config.yaml
num_hidden_layers: 9
hidden_size: 384
n_experts: 64
experts_per_token: 4
d_expert: 112
d_shared_expert: 0
hidden_act: "squared_relu"
moe_layers: [0, 1, 2, 3, 4, 5, 6, 7, 8]
router_score: "softmax"
normalize_top_k: true
routed_scale: 1.0
balance_loss: 0.00579
balance_bias: false
router_noise: 0.1
n_groups: 4
groups_per_token: 3
init_std_router: 0.00772
lr_router: 0.000601
num_attention_heads: 6
num_key_value_heads: 6
head_dim: 64
vocab_size: 32000
norm: "rmsnorm"
norm_place: "pre"
norm_eps: 1e-05
positions: "rope"
rope_theta: 10000.0
rope_fraction: 1.0
qk_norm: true
attn_scale: 0.13
tie_word_embeddings: false
parallel_block: true
extras: ["capped logits"]
init: "normal"
init_std_qkv: 0.0175
init_std_o: 0.0
init_std_up: 0.0175
init_std_down: 0.0
optimizer: "adamw"
learning_rate: 0.00143
lr_mult_o: 0.7
beta1: 0.95
beta2: 0.95
lr_head: 0.00336
warmup_steps: 339
schedule: "wsd"
decay_fraction: 0.643
decay_shape: "linear"
final_lr_fraction: 0.05
batch_tokens: 65536
max_seq_len: 512
doc_mask: true
train_tokens: 283300000
max_steps: 4323
dataset: "wikipedia_en"
Below are experts of layer 5 (counted from 0) of a mixture-of-experts language model. Rows are named router (the router's row for the expert) and show model dimensions 192-383. Each number is 500 + 50 x the weight over its row's rms, rounded and kept within 0 to 999. Numbers have three digits each.
After each expert's rows: a language model's description of what the expert responds to; "mostly gets" lists some tokens that are sent to it at least half of the time. This comes from a sample of Wikipedia text that the model never trained on.

# expert 0
router:579550523551470516491458385428537539489436499542459506511444536456544476511457523441447530440509545461499443482511566502447488495499454536541425485505482557582580482588451439519608489525512450455546534592511511466455521498552570486451494479568527444454509523570525565415467567535546517605562544472499491517588547575561527418514572463525516435453429547489485519468544529522504464392504480491457540590491545597508476464442516570620524448524540471430374474596442567452487557459449588451531458463431613523449417478596404403441512397419462553524495552535502466605540533477480484445
Brackets, math, separators. Opening brackets, pipes, colons, dashes and list separators, especially inside LaTeX formulas and tables, such as ( in \frac{…}, [, "Episode:".
mostly gets: " [", " —", "^{", "(", " \\", " (7"

# expert 20
router:574517471561351510508466510518433544451437519492551502504475406500534512529497498551486496507516511594548504531414422465573524475467587460489563585541456483509515508500487538520529459425511495511523572564518461556503510403675500521448607556491431532512483607526517506460447514650582458437466452487510491458516405428497471469548468428501500578536480476480520465543486508514460521556467483495535485527570611479509449503509480503430525528543493517518458524537571450506476497518523496482492571616438499497532517500543467450534560548522496575480505498428565555495490435465455563507
Infobox and table fields. Field names and quantifiers in infoboxes, taxoboxes and tables, such as Kingdom:, Died:, Gold, Votes, plus some, most, same, several.
mostly gets: " some", " Votes", " same", " many", " most", "History"

# expert 32
router:422453455547516472530533442459392502588427462374511534442390516475508552551503620574433489479513447478408491517552571510561482516506635564504537402441445587445530484461504429477526415424542461621545565568443456408502556512502508487415424409440513557514525476473444402527525501435546555567541480460372590445496517547479535418494455555542548477426570514424499558473523446510504496448576437456530492523455513456513510453469574555490477486479408520488431462431509522418540557537362512408534460472515504520471508495539481574539533459458428550455469479479483458532588562507519455448
Mid-word syllable pieces. Short syllable fragments inside foreign names and rare words, and Romance particles or prefixes such as de, La, San, co, anti, gno-mon.
mostly gets: " Ko", " San", " La", " co", " la", " So"

# expert 51
router:505366479532536460539422551396516526389556578449566525473540545530445526560549543482509487507537491527516444575472536542513512467449427482529538482478501437503472495462478420543512480469500466399410523504591482489530570482641424562421392463522573533461481637518560584468548498508524464467400579539544535521506597478483484528494482462428464490513431480535474403534497469558483535546524555459470504523520480512529461487499464336580478470458565481510461529552536534542494554454543522512477418497492558518537520547513450453493493496493455462404563525603619483520532479591514524485
Section-starting nouns. Common nouns beginning a list entry, sentence or heading, often metadata terms like Title, List, See, Episode, Section, status.
mostly gets: " Succeed", " Title", " List", "See", " Episode", " classification"

# expert 17
router:516520535504498608483528500522484505436480497542471491489512480428541520451521482617503431626432511511504447431474530446506475547498532522457523427557557532492446524533587543496419550613477457523623465501453465491417477494428515530516492491482442557469577463391423464495528481430526501581499456567517454463583420475492566552462505548629478456438541422470591546513461446591468385497462517549425496432511523511470495517510487497602496499435510526552517442563551472499539460501443503536483563526461513449426460447448475471443497446521480408548571499516445469487471498532447519467
Auxiliaries and function verbs. Auxiliary and light verbs after a subject or to, such as had, has, would, could, became, was, to, as.
mostly gets: " has", " had", " would", " became", " took", " have"

# expert 7
router:577412499400535439471469468587511522556415411529539458510497472513514475508476508507450496528542595484560562493541481475585539481508555440525521539445583590569522559562519572484472545464558524481452381469414461477476482442465495445563494493491454394548453468542543468498495471506483542450508576499550570486530514581462554521502442514593452592577568495489464496541474526515541469534448530404484449466495409474486541554578509553451541552481441492558529582527474469594515520535518456524344541501526423465400521427475528483420494535534556549505508335483493512434478503515488468525
Pronouns, surname endings. Subject pronouns he, she, it, they, and the final pieces of personal surnames, as in Barrett, Churchill, Wilson.
mostly gets: " he", " they", " she", " She", " They", " It"

# expert 63
router:522505586496539486580458434510480465544478483502472539488477595430471446457477497510385557504603497426510398496493541541493513548496508491464521497371486508473471515497492461485553490430537485492427520557567575510504492435517434548421433404483485492532510452530535484464444479546467561571515481459530490502604517570531546526460475473544458544521577571505597568482482570400441519468512596505544535541445510469512527495482469407419588478627512552450415486455519459562473490561478477523506483393420539474451534516498457568474601441522434528511482529473450495544579549463558539590
Common-noun word pieces. Short word-start fragments and common nouns after articles, often technical or anatomical terms, such as al-aba-stron, an-a-lysing, sea, cell, wing.
mostly gets: "@", " sea", " cap", " upper", " heart", " fan"

# expert 44
router:610506435521543518469466460486411519539524449523567479576484509510514452551434576437527510464532494509569407548473559491428488529562504492407633503484559534540589472456408502511526518510440534570409529430493556583496510531513481473520522457375406521511597465514497521520557475573458461473565446441452511482506577515476436491532428455590575471439556505501555469466551444560486504445437513431496417531501534311523566435567495416480553554520445446502508428464483454441503508447529531412501525501436526471488490506554488555438513520545527480527464500474467510525620503498552529568
Locative prepositions, table pipes. The preposition "in" and related ones like into, within, across, throughout; also table pipe separators and sentence-ending periods.
mostly gets: "In", "|---|", "|", "|---|---|", " into", " across"

# expert 39
router:485522512471557567443468481476594483488476487532483441457529484428431529545555581581462470472496532515502525470456408570430553476557520471503456454467413464579597489574520634595516450547416479548573551498560458497463552449567464365456541524548562437487424558445479526502444533456463517455559648523468522442438477481479567443418436565452501503485458455540517504578509498450476545542480457501449500467574465547601537545389456459500507578550597599469473557551553532530438505484494490575463433488551475511571474534547456485498437550479521495514477511423507457398479586508585467439
Dates and prepositions. Prepositions, month names and colons introducing dates or places, especially infobox fields and "in 2015", such as in, January, until, Founded:.
mostly gets: " until", " January", " November", " October", " December", " February"

# expert 37
router:599472459518555586498577513429434381562518455473465459495502469564433528525490490419424498416520550500479548554475500483393545448525402538440412528513510581630453446407477477442518546462422525524404490507489515530451468450547423479538511459464490452450538454473514476549484418428494558526466403500448576577432543498441449475531489579439511402508565502561497541408510487450471436393446474485478555502565492542521389537563533565545443388434447359464578504522410488501438458494484495465559593510454507504367530487584571538504496473499474501463579512495497478563514524458498500550
Clause-separating punctuation. Commas, dashes, semicolons and closing brackets ending a phrase in running prose, plus including, before and, which, but.
mostly gets: "),", "\",", " =", " including", " include", ","

# expert 15
router:513533478531483465418499443506513477452414413470471474521525471573448447443506533532507540546566521549549553545529503442427499465465531594471539446535558480548564441480526536480447546575488473558579466494486424545492467515551559446467525570562461504476549452455527477473578485432532421471545501500550537488590448419471584385479555522556477576566558515592503554446553492484502502474469359533471503481485474533498534442530511566598451449453518543503576460538448438422489435493497468576440508546447494503509448506540449461484483515534597400501563387554488418473392547431457475446
Auxiliaries and relative words. Verbs and function words right after a sentence subject in running prose, such as was, is, were, been, which, who, when.
mostly gets: " was", " which", " is", " were", " but", " who"

# expert 10
router:468489467451388520530446524551570527476507490546482495506425454491496527554602519530629551474484446504500438519522474484495481501519458415526478426508409510550548484568478544425606436543528454457508533574449580478559430511469377514474385480584439589502505485535491463452588538487581494508566547458467523400570476410562537492510497389510553467453443562440456560445469500566596558506538496511492444569538588546441584537459438530445454441526491491510604539579473562563564529509445478585592466442540566538534494461516484502499536449474495436477446521407517504452560525489511474535
Table blanks and codes. Bare space tokens filling empty wiki-table cells, plus lone letters in navbox stubs like v; t; e and code fragments such as OMA.
mostly gets: " ", " (0)", " t", " p", " g", "present"

# expert 19
router:533477464492518468440478461480480447530435479517520488516514470512466543537607558527484482566544630487421580429539539452540567574487526529561443485489497440426469455490525571498382492434565473598531474426507438510485516445476615524457533507473427558576520533436540502523559493441518534507521478563395536557463554494493463439582480566537561547433526384461469519433484472489553473426494538471491378542448418459491451504489491496557552572552425510579537478551504627482536550529491535486531431452611475517483505506437572480492524537405408480517513581617460456426367470439472435495
Romance/foreign name pieces. Syllables and particles inside French, Spanish, Portuguese and Slavic names and titles, such as Jérôme, de los, et, Branco.
mostly gets: " et", "ă", " Tha", "ó", "è", "ô"

# expert 8
router:579605451531487556598514368525413451453458587449549540431442560474454531550589494494554477481474470499401450531434479507549504351551547553522504575479508557474568585542469501473499423444569468489527462583500524463530548592508510401517461450419508596550456439494581479489518513468532465475481538443544449494530524529553425467528549464582462465445437534443524499458608480404519546373468464464498456538526594430488481479450553492522555445427422534486499430417594514547568499543495615412490558555527515578547535549520479486468512447533539440452464492491495519572538566536499492601
Capital letters, acronym starts. Single capital letters or opening pieces of acronyms and initials, often after an open parenthesis, plus opening quotes and hyphens: (C)AD, A. rosana.
mostly gets: " G", " K", " U", " E", " M", " S"

# expert 52
router:504542449485410485570425502440449454569582498437438449506535430563460563500493457436401483417485545455349564491529462517447584472532469436498408501442511464527456492459512512405633492528384525500558496478539488541522523496567538494557491422468505505451518498473445424490446524477540492501512458532505480427456501450558524495470496552526571560416580373579515511556531451437431459509474512554516575567481561595517466552539479514422494497564440486555532515481556529556504557517472489495476561565502542473569456503438580531526433506452447551541529526476478433523429537376500499555
Separators in lists, infoboxes. Commas, colons, semicolons, table pipes and linking words like and, from, in, between places, dates and list items.
mostly gets: "),", "|---|---|---|", ");", " =", " 6–4,", ":"

# expert 48
router:496478497496542507492464551481526541483539534451494493587475440556591411463470487397553540496506449433547416457433508489439542532474437490505516442527554466572468526503432421532477593474560543430526606465509483492556458528552474465524502589578496429547485504471513472471525539638588481536493457533417425542449598425502500528527568417397561536533553575550453435529511469475548543602499463537527506480497505500445456449457506465428444591431462539602516521543447445509524506439500579439503393514423410450534552472491516515443543558440566503515539524620475547526533482557560530445
Passive participles after be. Past participles and adjectives after was, is or were in prose, such as "was succeeded", "was rejected", "was placed", "able", "known".
mostly gets: " Succeed", " able", "hylum", " Turnout", " Website", " Founded"

# expert 34
router:467509464419492535494477555525566480568502503552445544462455485503483462517479455503415563473529545576528519477490539440479504470470505493470529494563497567606636456559425507513614472487562537519450463562533520463420500544427401504447464511627495390410518519479595480493574505565505516439551536454568483470472470484475611468503487432515489521585471478468450573496563530600459459549474423543467493598518451520475473605431401512545466498592396475470515534466500410487568504506593446515597482476422602535469522478560458484477490553525416495540541412516448492512379510547468483420
Subject nouns and pronouns. Sentence subjects and the head noun after The, such as it, there, who, the team, the region, the peak.
mostly gets: " there", " It", " it", "It", "There", " There"

# expert 9
router:446415553442500427400462459560495481483493445511508503459559499529485557574436524472533479528584540566555514537430463532579497501524446539526472532472546468574433499527539543466524546520581506451501520445485552516625579401512501475488468528475512473526427562547505541462470478565509598488442500588561488419518517561418557405461488468447504565573484451470574429570485472600529422478506626402481500501474486629453545489549463486577458543434537429528582540555538574547544575466460461506495485518397543453525442510444559502401480422514613574550461534471531552493464579494532416525
Names in table cells. First tokens of personal names and other entries inside wiki table cells after a pipe, such as John, Robert, Scott, MPC.
mostly gets: " John", " MPC", " Robert", " Candidate", " David", " Thomas"

# expert 33
router:498497503414532430373499525577374495526596450478514520512436509479484569509435472461407466499440497525419571519480512440571542445584514450554487519544555523437443414493512493459480438548527526470480400541521538516500486517438546456595443515387477470518470606481467484523428463486525511412549491527462524456483513580551526468470437528512425460471431468572512463555432441471523489480529493485521503445443520538488520467550467514537569490549504488503504502508516481512447502480557524502497515643512458454598552543520578508554450539532526521463537523510501491527480458471560444572
Inside proper titles. Capitalized words and word pieces inside names of bands, works, buildings and organizations, such as Old, Game, Rock, Hall, Creep-ing.
mostly gets: " Old", " Game", " Space", " Air", " Football", " Big"

# expert 18
router:532500502516415612557495447408508494508612489437543434514454497477552435469507549542498578438459495455495512465557467441449530422545567514553473530449438515525438526503521522464469497581538465428544503441516443496442518455527513485515502469566440573566474548542487562468549568516458529559455543500524431519536485653500353507601484458537507385459433512553480440472495432573568381491498480470449519455515508516484407482520514537535528380406540449549569372475500515550576580457465518463476485549600476542546494561467446561457528523437541438527556404524528458557549534505447503499
List-item hyphens, headings. Hyphens starting bulleted infobox lines like "- Music by:" and "- Language:", plus heading equals signs, opening quotes and hyphens in compounds.
mostly gets: "-", "–", " '", "=", " \"", " *"

# expert 16
router:545468449563548477433429561508529487560468519513579571483452499568540540516506582531489622525442472523448466504586514482516522579509570593569534437451578553479432542538487493507457509501456529618552455407514492431560502424507538430524550551518527493387518459531479512494568505462487486434586403498482448504478603555472446437531461519470410573481532513452544560453522516522532516567458525482458534551445516526577563564429462525505512456503482449527545516575452491597438527473380476503524511469453523421428454512406500523560524496391540545465462437616481548530397541507600529561
Word-initial pieces, foreign bytes. First pieces of words split into several tokens, like Insect, con, Mer, Cir, and raw byte pieces of Arabic or Chinese script.
mostly gets: " Har", " whe", "if", " McC", " Binomi", "Mal"

# expert 55
router:475509502529430523495438597493560501533513528500519619543498532511453441475451503489511412548545502501551443491507510572491491558506462460457475489541493531571473417503449440479472453499540471386485487515546491557459473513515466568468492554506488423486545494491473560431556523593499492503519547530510510567549506606510520439409497396497453388521432526482465437462513542508547492503511496441580468474503456484532409466459511434514577487607468491448419455552572409506511475528506446566529428568465576485517453601538480463502444467535434604465503476522425517436495526590544490422
Catalog and list entries. Word pieces and codes in structured catalog lines like asteroid tables, species lists, coins and specs, such as MPC, Palaquium, Gold.
mostly gets: " MPC", " LINE", "@", "phone", "anga", "hina"

# expert 4
router:511447515491515414474467545495505429457555425494502559491471483552553484538480513491363454441409544499461639483464518439515489548467487568566496603450464532556532541455622545574459532528395501504450418448446489534436584398406525479373543501503636450479588453435525465423520472504476607556592504527465461462379436563454617520443413563481549488533602459533518500535431538475450503496496560507470483504492506488488538538489525514478411493542548463542505551550470545565437534467511419604440460511482457486433443520480569435420501434582523582458533484389565528466465523486452529535
Word-final syllables in foreign names. Final word pieces of non-English place and person names, often vowel endings, such as -a in Chikkanayakanahalli, -ga in Cuyahoga, -da in Bethesda.
mostly gets: "wood", "anga", "ensis", "ola", "ina", "ula"

# expert 43
router:609503442511513498514505456438495473525462591530494439546529546453505557524448426507503554541535464530550431513497520521447473517535523514522573438543480481453543526589462506416496435463540547518481545549438572414567468475487478507465548587397511452566495414532525514509548480573588539477514573458456591484518471472520471472442510429482526431528547496414504519540531597570551553486542511453529468475528567533498563550503568519501448383558452450524529421508509463458395529554518436410542460521480547507486542429495431510409490509430532505444485440516449521460571543536459529401
Numbers and counts. Numerals and number words in tables, lists, ages and dates, such as 2, 34, two, ten, 4th.
mostly gets: " two", " three", " 13", " 5", " 3", " 8"

# expert 31
router:495524577402518495555438476462482499568490450515433517440525485571556518431483474475436454462499504434472579550569557485448557521518629452460534482591644523451544488480573520509498536560474523599533587465461514552420570528472606530566526503481508619507497542394425464586442499548548409438495481528454495405407457551429499501508489523493486487534579523466587538493459496461576437446456531471568513532519452437506414462617487521481402474523504490456647479460530603583529468541459605454504549420608534407544438500438546472512522508534522488605416488487555439513494506488554585563
Articles and possessives. Articles and possessive determiners opening a noun phrase after a verb or preposition, such as the, a, an, his, its, their.
mostly gets: " his", " its", " her", " an", " their", " This"

# expert 46
router:432375448497569480545530519431533551498463429532460525492515484452455515512504527457492556484566508541444521527493527473499528506423464462578525511515468497559510513569470631529519534545528556441431481561509455494515561431467458562591490429543460513489507524492472443420480466495447552440563561536621454483443513535553439523564449478543510413459483546526467496519598441510432431418493573546525511480431405511558552461536563522488453432453521492469402546467560475511475586449559439558411583462500457600548461574580590563469491538500401492491477569490528488499493508523507487540
Kinship, roles, first names. Nouns for relatives and roles after his/her/the, plus given names: son, father, daughter, director, player, John, William.
mostly gets: " player", " John", " son", " father", " director", " James"

# expert 5
router:487472533449452590536540485514563469530475548508476478464467475493541549438457540559519479552369500610495568401506464502426455518471575605466585434490463397494468512525568570552457611609440460500554455449469468440461391495420490486552492485493527525485569449493466490472549462459439431591482466499522530469506473491438559546572477487646523476475567490531561491426517435570469459559520459526447445454586524496452467572487493438578532472448598469582518414567455508463484492478505471519506426543567472414492518468532532477524300517493538423552504429546625487471510484446517529486
Speech and reporting verbs. Main verbs after a subject, especially reporting verbs in reviews and quotes, such as said, wrote, stated, was, claimed; also Transliteration colons.
mostly gets: " wrote", " said", " worked", " gave", " went", " According"

# expert 56
router:531545512626560540450443524552556524421428503539527468578564533522513486432475599504553512483480493518571487524444496572500435508381529596494476495543467526492567494453439520498426486469458445547475528459434443461470506573465486452372533553598476445543505477532581542524493520430541455528473493497502547516561488431523570491455551581476480510514475476500430532420454511481462445506435491520474449534547412499420598467527575586552427440479570450566598509583422548445515424494496503496496399566448437514435474440617436439426459437578523390510593446476508431519423464548533403503
Copulas and parentheses. Forms of be (is, was, were, been) after which, it or that, plus opening parentheses and some motion verbs like came, went.
mostly gets: " were", " are", " been", " was", " went", " came"

# expert 22
router:556550462429433530440479582542548488415502517447459482419416470434495577541561506602478475534467501491547573567475442592545508336494488511517488459482492429469462512405559495524486511519439503469538384498523519473611478462525540430494449469400538555535402555533541490603440642449531487445426482518495466445477476385411556621510476530440496573531450474496457464519575501472501568512458571563552523544516499552392401511551531460534504488550544444594505534498527511517524492480542569496468565516539498584506520451499496549446391486518456538487473449442563498461516585512448547542
Openers, headings, the. The after at/of/in before institutions (the University), opening parentheses before years or degrees, and wiki heading markers like == and ===.
mostly gets: " ==", " ===", " ====", " Binomi", " (19", " (1"

# expert 14
router:534514478492490477450465497508511576578597502437454472498572520538498538512415400462457461496516435433534562584599539519553578512543481471499470520476569526543437548457480535491506636521425526464505463496510541563582508440575452441549490537493479508432426476484495477425540480555442421439373461583545474463564533479511514452514553587469460436499596454406396521513441525527475452478486512531414400525472490573485417549532473404426549420507448527553534537539555483487529528558523426490505467522473426476612477492499431396533557479483560552474524494455465376572580579518465515545
Coordinating conjunctions. Words joining list items or clauses, mostly "and", also commas, or, &, but, semicolons, slashes and table pipes.
mostly gets: " and", " &", " or", " but", " et", " And"

# expert 3
router:423523595580499547507578543554450547451454457522501472545486468374455432510458474501603471484477494480576495506562502570442460503465490532450553489446470377456568524509481558450565533571424523509458597455492494525524493538541556419446566528587627560572530480568533572542574528441466530562479478446464438531596524531502442455546527545449518526511513524546497539448523527467466601564568531496585462370505474538500562486514458518509424463445524501555488547516539564505475532434532462492522436524477480487531532532464543495534488528524496460521455508464578554413462577524448513529
Clause-ending punctuation. Periods, commas and closing quote-periods ending sentences or clauses, plus wiki heading markers and clause connectives like however, when, although.
mostly gets: " ==", ".\"", " ===", "\".", " However", " when"

# expert 30
router:563468443458537508491518524538484435538469620576598505515541542462507514562511502468493470487474546552487541531430514541560542441535518436546454512531488504467500437447581506479541505513509534475493450487523605489534529452421499520410535542460486496530509533516458541495514499484552522398488504489412530495477442432526445475530581473458460418503510499438556420504512578543613535550436404543459416550552546462612490540475484544557502421490533447480550429425511499550459549576497524441545497528472540552516592545537473576527520510580549520563569539429469508462504589454467468458
Numbers in tables, scores. Numerals after pipes, colons or semicolons in tables, lists and match reports, such as goal minutes (63', 84') and lens ranges (80-200mm).
mostly gets: " 4", " 3", " 9", " 8", " 5", " 6"

# expert 54
router:453456517534481472471505551463551531486596414476495535540495515489544496460458504464504380531555495507547520488529486480611499553518428528506481504485446460467555552504564537478525581500456497472598490580529446629520467481532483516582498448462450513509454574542443476453541590497491490547475568530564470512581529514530443437463510474528488318413504493588445510504476435456547471440529411469545450515540459522504510450504460477476585497451465537468409536488497492431524553510459477584431413463498422459586458654496396557502534387457466548568446514468509531538532586561410512440
Sports table entries. Pipes after rank numbers in league tables, slashes and "Team" in footballer career lists, and first names or country codes in sports records.
mostly gets: "=", " Santa", " BRA", " Kevin", " Richard", " ITA"

# expert 58
router:422540521525434531488544495538532557458457548561528452520474500450515433534543518519510552448512486462582560476427468531443511472465519473551412535561404416564592450595479466546481455439524422575432514521559490494479491497480439563487561558650496495496562485558505524608508498461431446547504481452517528506452525491523551554567496522401466526560437556465458417510489490455436529545515536524588486419502520440509504569480546543392483437565548550477547605509553501529477470473532539466492437475542507575503620426591480484562482628494481507463497506454484511502464471468476564482
Years, decades, time words. Year numbers and time nouns ending a phrase, such as 2006 after in, the s of 1980s, century, season, World War II.
mostly gets: " 2006", " 2014", " 1998", " 2013", " 2011", " 1999"

# expert 24
router:473469471511547542438508523490449540523454429434503487451504437467549600509524469411577504458492487511437479577511475430491459509489410507462472526512490537504534636518539457555504559456502460426428485585518552589497479534472404511508482508540504561460512469574503467459481508500416550441549511421479521442537541467537446492579520509523424502417459486517396514473572486490468552503450429514524534530501454482530532522471564525502522538442480552370521544495401423508601569525527548449537445435563517529476398616490424562569496474530491480414595566512412560418505538483468445516
Periods and initials. Full stops, both sentence-final and inside abbreviations or initials such as U.S., B.A., W. Lee, plus some table-cell spaces and numbers.
mostly gets: ".", ").", " 2009.", " 2010.", " 2024.", " —"